{"num_hidden_layers": 11, "d_shared_expert": 64, "router_score": "softmax", "routed_scale": 8.44, "balance_loss": 0.0038, "vocab_size": 8192, "norm": "rmsnorm", "norm_eps": 1e-06, "beta2": 0.99}
Below are experts of layer 7 (counted from 0) of a mixture-of-experts language model. Rows are named router (the router's row for the expert), gate (a neuron's input weights, with its number), up (a neuron's input weights, with its number) and show model dimensions 112-223. Each number is 128 + 32 x the weight over its row's rms, rounded and kept within 0 to 255. Numbers have three digits each.
Before each expert's rows: a language model's description of what the expert responds to. This comes from a sample of Wikipedia text that the model never trained on.

# expert 7
Description: Nationality and -ical adjectives. Nationality and group adjectives and their endings, often after "the" or "of", such as British, Russian, Niger-ian, Meteor-ological, political.
router:137158142156096190115109121164153127111140117129180163166165152103123161120068166180126088134081084093123092150124109138173130195067169155148143172192103139106163104080147144187097101119097124136168098156166122130120120120184155103210171083152091133141132091078148129088142079165137157087131074137154086103097106158183077188150130120084
gate0:120126149149067131148105142157128123099145091164084058164184138121129126127124058155096071140168122128088153124123131168133146077140133138117155193144167119160098120104173095089103126113120154079086187173135130158122117122124203173109129078113106068077110167112113205096114169125140135095115094140064140148053126074139115115111117148112
up0:149108110058162087124129131113153140103122078103126135125133109111147122126106167124158178212113150088081105104135168112157129132116101164135087134168085081107156107100138126135097107120128180151176036154106132105085147174177074114141095121114126110093061129106186056119137106173136086145063107124143112137136145134150184129115090100161
gate1:174137128101059119088159102174127134152123151060147146180073103115178112169092169138117151161120127132124104126116164131101151149142204108127062158148143130109132150137104123085122150150132125182135088150173099124104099098169098157082132109143165084189079099129077183122186122153103167073157151119109112137102120108113117165131105105071
up1:109093096105064163095143065118177076090155150071125153147135107111152119141094154108116138140152109147061124144147137143070048107115159122113150175105084162141140115099113098131117122126159125132167096134134142166119151107135146115154099188145100049184161149122154122049133138197196107099067096107108095152118122123143179119113076136065
gate2:056147083160096033136086111140143107142094115094160176209165109114119069139171086118135164140096132098077152145186111190096124054181106101099138110183139159134120117094116164156145164107105115114167123159131116121143116143128138126113146106137156074081096157114153199154177153094108148145113115144075121091175093121097125154067161129146
up2:093113083117092089114120113114161076155098143154154161180155152110074157128087092118109141185192136137111179114089137151125146066159106095085082084119138178113133128077111171143159126119136100131129097155150100055128161188112177106063090101145105091071117112107133226122164148049133104082126115140125117134139112094113093134102126152117
gate3:088074126124118114172089147142152112182148136080135149104140146125119136164075136149120163122127111105110140099069116130141082025132150103149091107118190169143104158165150078125119103154172192110134113121120123163139183144117130125131123175160118117116123125070150112095093111099174121140044136121060140138165116149145087189150109173100
up3:162142209142100136137187106141123167123125118133116088165108141164147094093147180101140100119158125111122139139170160131108146099099163080112103176104147172131081162124152125137107089140199125088091210126164177135155132125116093126137110110084138144174101142187108113112170159163112140075122143169110155143139156123165105168102115114088
gate4:123169118168152094142185114201183124150099163102163066133121153147159112133111076158103146140108120111127182146171079107054179093079141132093119126068123112142125159138172145096157120081152085121144133123112079162067121120120171130145074157167129191126109116153166069116105127121143159146127125142124164130087098136198130133139152156082
up4:082157137145108113107156139150162075161148101090201104093112164130101136144179112138138117157138069132105171155101096112077165097128084121091111106101159149111090172087200142108134061042111080095134097122088143159117131069090167139143151098122146158118137115127207117127116163138156121113079147116127101131085152119095075175138098080115
gate5:128121125107129141106087116113147090069129159115160156076135067119112143104145154096170098170135108119150081101127112119128156145120165125128158161109125131148199154094142171183120130138130088135124147097110131150153109112080195080151154132098158137132086186085140129114098141193150111134124156166151116068132166168125132196081162104116
up5:153103150131158088125092111172196125120144138145169092155124154071176157161117142081110165127155148121066149118127102150142233154132127124117148117126102140042167181096149156142100116117152115152202165141078103150127141126110193152147142140163130079175123110072084166155102124188179135168152157157161128063087176152184121153112161073075
gate6:165134129133104110134135156045120111099110094104132120110141151124207143145133155113137054180070127150089149119121157155119168134139155121131125166121202100117122140164106128212160154119101116089153113146146113105110140185142152093125118175122172160145103105133097083109113117106123124185133075204141118117135176134104130127137054106118
up6:144122108150211106127145139086115097064097051153097160139120117080152160140123073177140069166174087085115126150117125119100164130064107142181136134171154119114108106125147101139210126141152154106105087163175126127114111167174084163158116167127115138136131102139115097108165097094163143095112047188144135158159176106112141135153079091108
gate7:115146139156126183152086186067144133178077168168125105109142140099163169182146095100089137168164144159134172128103116147144124067106149165092141129192138166149164189128100140132165145147136122166125129128109125197172107148063088140173127110109111131115145195106119141142089128073161162103207169173152143090115133115135106094152061150077
up7:078121131078158137100196106195150138113152162164076138088089129109140098124133147122118210180084101091066136147133142097104104104130086138126157076174145162157126139161157104114107139136164129093121136082215087116127127109178153135143133082149113112113140160137134079173105171120144114088164156122071199058058135186069126154130123115111
gate8:104106219098118102152158180149128111145143158144145145138134096127123097164088154086185128135126112168113120121135134096187135132157138122137085139151054082127172130156145101145124183123138153166127084134146146159121129131137082127101105151153084172086135139123109137065155214150167190149139132129099082114187088141151123134111138198147
up8:166149166157111080170129135145151141155133165158127129166123118114090123142111143091133172165130073201127104159089107095175114089134146100132087126131073064150173115123076118173140125088141147154137114144161136162162062132187128136091162149173110178128123116110137098101145136171157188122073102167087150153158106154112119130167149175116

# expert 2
Description: Th- and word-piece starts. Word-initial pieces, especially Th/th (Though, Throat, thirteen), plus mid-word pieces like at, op, if and year digits.
router:074147142067189152166046129167066108108104110155128095117099110078170143142163113104127166195134171095119096104157101135184126091115130110157179175064176128170194134077092108148133141086169104132176134151103111122106165123092136111148129100168100189163143104065166117144078116100086096137076151084148114181139128129118075097139123078155
gate2:146083148107094091165113117176115118122092168124093116104158104167151138154160149171182124107170135109143097151131146128132133212115032096184162154143176077146095111200087124136116153171136149154119132114110137115145106122117113148084144182122088163181143143115094097136150085122092114096198116202148111145159145056127081100152174155128
up2:165164114167085097178128147147105112142182124094115154089084176074141139164110081127110162076081143118073105091185040155155129145142147144190161123093108155135144112146093142088092097118166140133127100157053172127126095122152119101065168120183141126146070116093137161108119154125123104109153092086129163115157087132190091137113132137151
gate3:090160066136138160178149132077069116145123189100089101066082149108112115128123143100137171119162157132109143143128160119188125102080103171167115123083091173113090114169096125154105114100142142138120104121128126092157117113120112139130084217050165117149147135155124117136148094157111140113102107124129143183156145135133130095089089100164
up3:135122121086124070154099124215119150107118097145186112133114098067108074056125114149103173158136127136132129110184152154152153166118164096128161155163146090060217138123168202072134141101121129117120103120023153146138149087079097166101123122153134149106110067056109098116117119165125071102155132148087128094127060168138120147136127112113
gate4:134129139112131123129117152095136131122103122119095148109160085122127107161128138186095156138132154099115130054151079139145080147121074097142144129106197137176136105157137160143094181142131156183133190144099155143159055133111056136071072155068109158099109102144159089186129089197164159174168166107115084109152197157069158093181106071138
up4:141107128129108107136079151138133151161104126142126124096123106181141092075108129110099155069136182178076134130112114123122139071127152080154139068106051166157112144141090124107072173147170140211137072141121098056131122164129119132159113146133119078069106083134094152195121154095085112111125122110163135117152137111163114071141139113115
gate5:127069136114139095161139101130097073103143180068139183097152174163141136135092154110100108138095127121157117142124120095148095151119162111157110169166211090166188101119103125117125072095162104092169103054130185113143123115071112177162203116125131098119089116096155129131127144104098116125118090098126125148145094131095123101102156092152
up5:108135181152149109155117165183101145105187117115149128165118088172152135195129153157095124187115079133119142100172132143094148169146101126156147098132129202125120182118090124099083073094157126076153148161117148151175116120085115135169080115061075128112110168112078132152154117165155144121149166067134144109091119083139178145138128155196
gate6:111092165113161116119141092111175151142163159112132066160108106189097130142101191122148158133114184031135178118121110144141128169134169145138135081165179092121107194162167105172153196131097156101114168111085069102114126025160095138121142136131084090082147144191127107113117139087121045126110091132141111097115110166093139073100132159109
up6:083116107126100169118132149133137113099140099107107108114207157059143065109124112152099121096105142121175139105114144147114139105138115170120150140167095203132128125093093108114171123097148140167070126159137122169184109094115139141127137138168144135148084117092140090098142130059092102131107073102110117120138110123126139135145145112134
gate7:126051111083123147075094127142163131116075150163127098108082115158153108107090180212145151164068104125181130103101113043146138122112141121112158130142122179097142130135118110106161109144142120106141064137079111128143128147104143122145127149043087135170122125080082116156166130082119075139171153134147202161085139080116125093096154094108
up7:131104065120105101079122102094146173139132102074089179114111097151138092134117159196105061157103152183157139152146135140077175127174138158131116132176089170141109139117141098112138155140173139083146104086072067088127127145172103062160171175099102121135168081131115090119111176122065080133115148139111155141134074073131136110116135152088
gate8:128062107142140087101128167140140161085119172145116070139128163069129127166199120063076137153132146141150125136141133209145156142123089181165068128155137172145130094180205191114085104174190116169148145129080105095114161136123177108190081153125117107121066168148123119139193137155112060103102098163102136098136126144087161191141185082110
up8:200194102152126116124139165149104131167149149150129143093123138151069122172122122166114060107151092187165078112166115030102189141063121147155137089086098092118108146124127107048188073129156106171141179129147097128117126114131145149118122082122162134178091124113078165107090114175121140125091138153124088176142130142127115128184102147131
gate9:054109065140081148151113083150123147162140165122117219076111144121124126126125172102125177121120141195166171108119160141101109165148090083100139145133056118127103147101113162087110172144058163157118103135085111127099139163143114128137114093077117102101139075185146111010082131124136131146177161171156083111134107117104131112104156181148
up9:141113138164077142076088117130163128133056085131163127122078146145100100115159171087094092139151118139195138154159143140139145102190140072103099088079096133129094074128115153105166130129134123183157154099091132110154162095105125114142110134131088114119131158158149096082139062116132090182192164092164116120123110118170097126181143180152
gate10:139161150129130112105174156159076116112101093121086092132124113120087120138173197089097099157120128147116134138126087091176135146134084205142137162109052101124111154138122099152122106099149109097058099165095140162069113073127119140153129045179105113112117116140176169123072089138127178123133077082124140076186080151104164078133185154123
up10:152127097128118103117134100142092107124113084110127092109144147098115148160141189080141069153087146150127105129101103186122157177187119178091085122189162175170069143141106097122144152115154095095090136138135103219121155125164083115141076061150185156103165076160194165197072169124099152127171119091174150067131096168081110095162088111170

# expert 13
Description: Word-initial letter fragments. Short opening fragments of split lowercase words, usually one or two letters like h, t, st, sc, e.g. h-ipped, t-averns, sc-ale.
router:168152128167145144087104116139139074123117086140127155123151148096101184150100070155132196148182167087131116114181138048192139167165129108173135158053164112136122107176064088171162157088135158146182138184124095151120142163079174125150180175142164168134128108161149129137110126120115156102119092128143109163114176070111114136185134112130
gate2:153065093081151120157126129121086143111150104123125125110133108117185119173152128087182148148143151091131069125109153135146098134139156147167092109094188108095118136090187085121121128110131130128080156133124130187132135130098154145181117026097078123142143084145061105133110085111092138112131106072087077121153170125123102143180149128144
up2:157101152119137119161214115129206061197108125119125149145107192148159084139114105087171074107192174132177119133105134129200167119098165167073155086127119134185071100111138150097150138143123117036163116117081166063136073165098175099159169160072155148148113156150166159134149167107151110123166149163154120138144102191097116116119071123180
gate3:139171177113078160111145068140087168172104150106147118121111106129115145101195094123146155099145113168100116111089128067159124143128168096101132127122117155142149141237110160162113166147180078101100111113092128102108099155078135119078106091162133079136105128189098160152159063154087117162136118118056135100124143118116136122188133126135
up3:090133133139123163144155192108146155161149167106114146189095149101147122130148119155137097168118113127134139081208182172121138122158073113139112169178137116120136086088093121127149132099100180135126082136143162130141141121139112109212107120090130162093078129048165099133162128064166157122170077189138091085163138161116120157112168155195
gate4:103177143145072153141112097157094085107121079139154148172096123115110093152136100163118145109121128107110108174111098182113116136107166057116073130137176098180143087137121090110115148094078145097051122176197094116112073132165077165178171140119114083113150139156096123065144113133112074078067134117153087102074086109164135128106145200161
up4:139150091128107214117118151112102144067148160121116156078075129121158126074061096156079088101178096115131087161112065124110106086127100123127118108142155117143120140153187086073138125129116133158114119089154084126121138107164126154122132115089085074125102146118184224081139142130095147096150151176122117130118126163107142101177147115172
gate5:111105164109177127126186135166114111131072072131107136117087128128086127160097154136160106175134126122089072031084166188168077148135098102154154143151151142134145117164113120061099137120176121101106117145087176120136132176137185121086099129131145128150166068093097163145106167141150126094129158139137178160144125107114143157132174077126
up5:140145106120197141085119166133122066129141133116135142095132205059126173165204151084120126162123144158105151134147112113127101108101141092061144154145201072084213099115097138103183103095187063169108080104114160166128144117158140092125148092099150108150170152167074135145149105130142108112152139104095158152140124094111158041141132132119
gate6:090153152124154153146093122129155160172164102147162138073092126158168148109163077107132114162084122116119148098173133132106112137135111170144038114119062208120110176147067074155093065124092088166107103112123165170126130069161163109163074146090121100083142151186076120126129123141102076189096098097067101158144127126131152139104144139158
up6:098105191144158101127145159122121113124138122114100129124147084149131136164090003106118150156164138207064128147146116104092125121122122161145121195145078195126065119107140185103096095112104066182124126106079167110118164140168157103109150166131108078125150139109104117138115166104109180167110125099128123135109150133138135098189128154138
gate7:096114086108145170105132136113132146060081155156084116112107133156123192105195135137126129130106114143130147112140109063153104140105158198142109096162115130079144102156169084130149145100121126109093194091143127140108173133123122153154127125103155141128108081142171084099094117085166195099106159093162141167122131071078132118192203139137
up7:058084102113174135115110099171085173154094171120140119152097058092112093154117121146132139155178114117110141077105150146125135096115146147148202121093126162069147140145153144096122119117091163104140135147121160145133082132115128125108194052123124159092089140144169128178098162147093109184146116145120143118221126082096122114109160140131
gate8:087164150120096151095218080101166119155118158151071135143101079125066146115161156121168129145136106154146169130146163096152158084117101108183172153156144094169180148088151133138154154183129112116177132132092080146134035083176132166112156107139103109117132102157100082131125092114119116060148134075107135123128136148073111087133121081081
up8:114139145108093132123136127135102196136135091197124147132157134127069059162110076070147134156128154156165186109087137146110168098139109130164129081113135113129168124195139165114139163175107141100141171133089074179157091128125124137118180135077152198156112130136151094144169120200067130124189132117065105137162166154055157113160080131106
gate9:169120152157121041111175120088062093120147149052123049098081120137149124151130116151159080150119114157135082127112172145102093162156078154143096131146135172129151052140128152117116104150139070093131130087109160131130061132112087160133116145116120147156073134095100188116137094085130108120149197112167123123131121099140139152106135135174
up9:115129074115100138110161116088192099126054223144166124143159130150130121170141112122141096166106157106147162145151122105139174136134053122164146134138164118156094126179127106065109164153107108060203152165072156140136117112133133137116052074117142126120097194110109079088133153170120068105131095204131125113089108118157161144136176097018
gate10:154121132136074186104149140149111128123110093068102064157103181076151105128091076136159161107133137123139123188116100144191159208142103163152136115135129105147157154120100120197180112160124141157088122115135163149091129045085157140094153095135168143118083119102182141152143168124131078104107121148117200126209174128132137130162141131113
up10:131097157095137036104175074123137136098099102154191155085179082147133115127137100162139068161077126143096073107149109096111109101181189092062112145080145172156118150156133145133130096152100162099102088046169100109135088146186097138131144102121187161152146163120063169131114112126106115132113162162116095122111096120074090139112080175103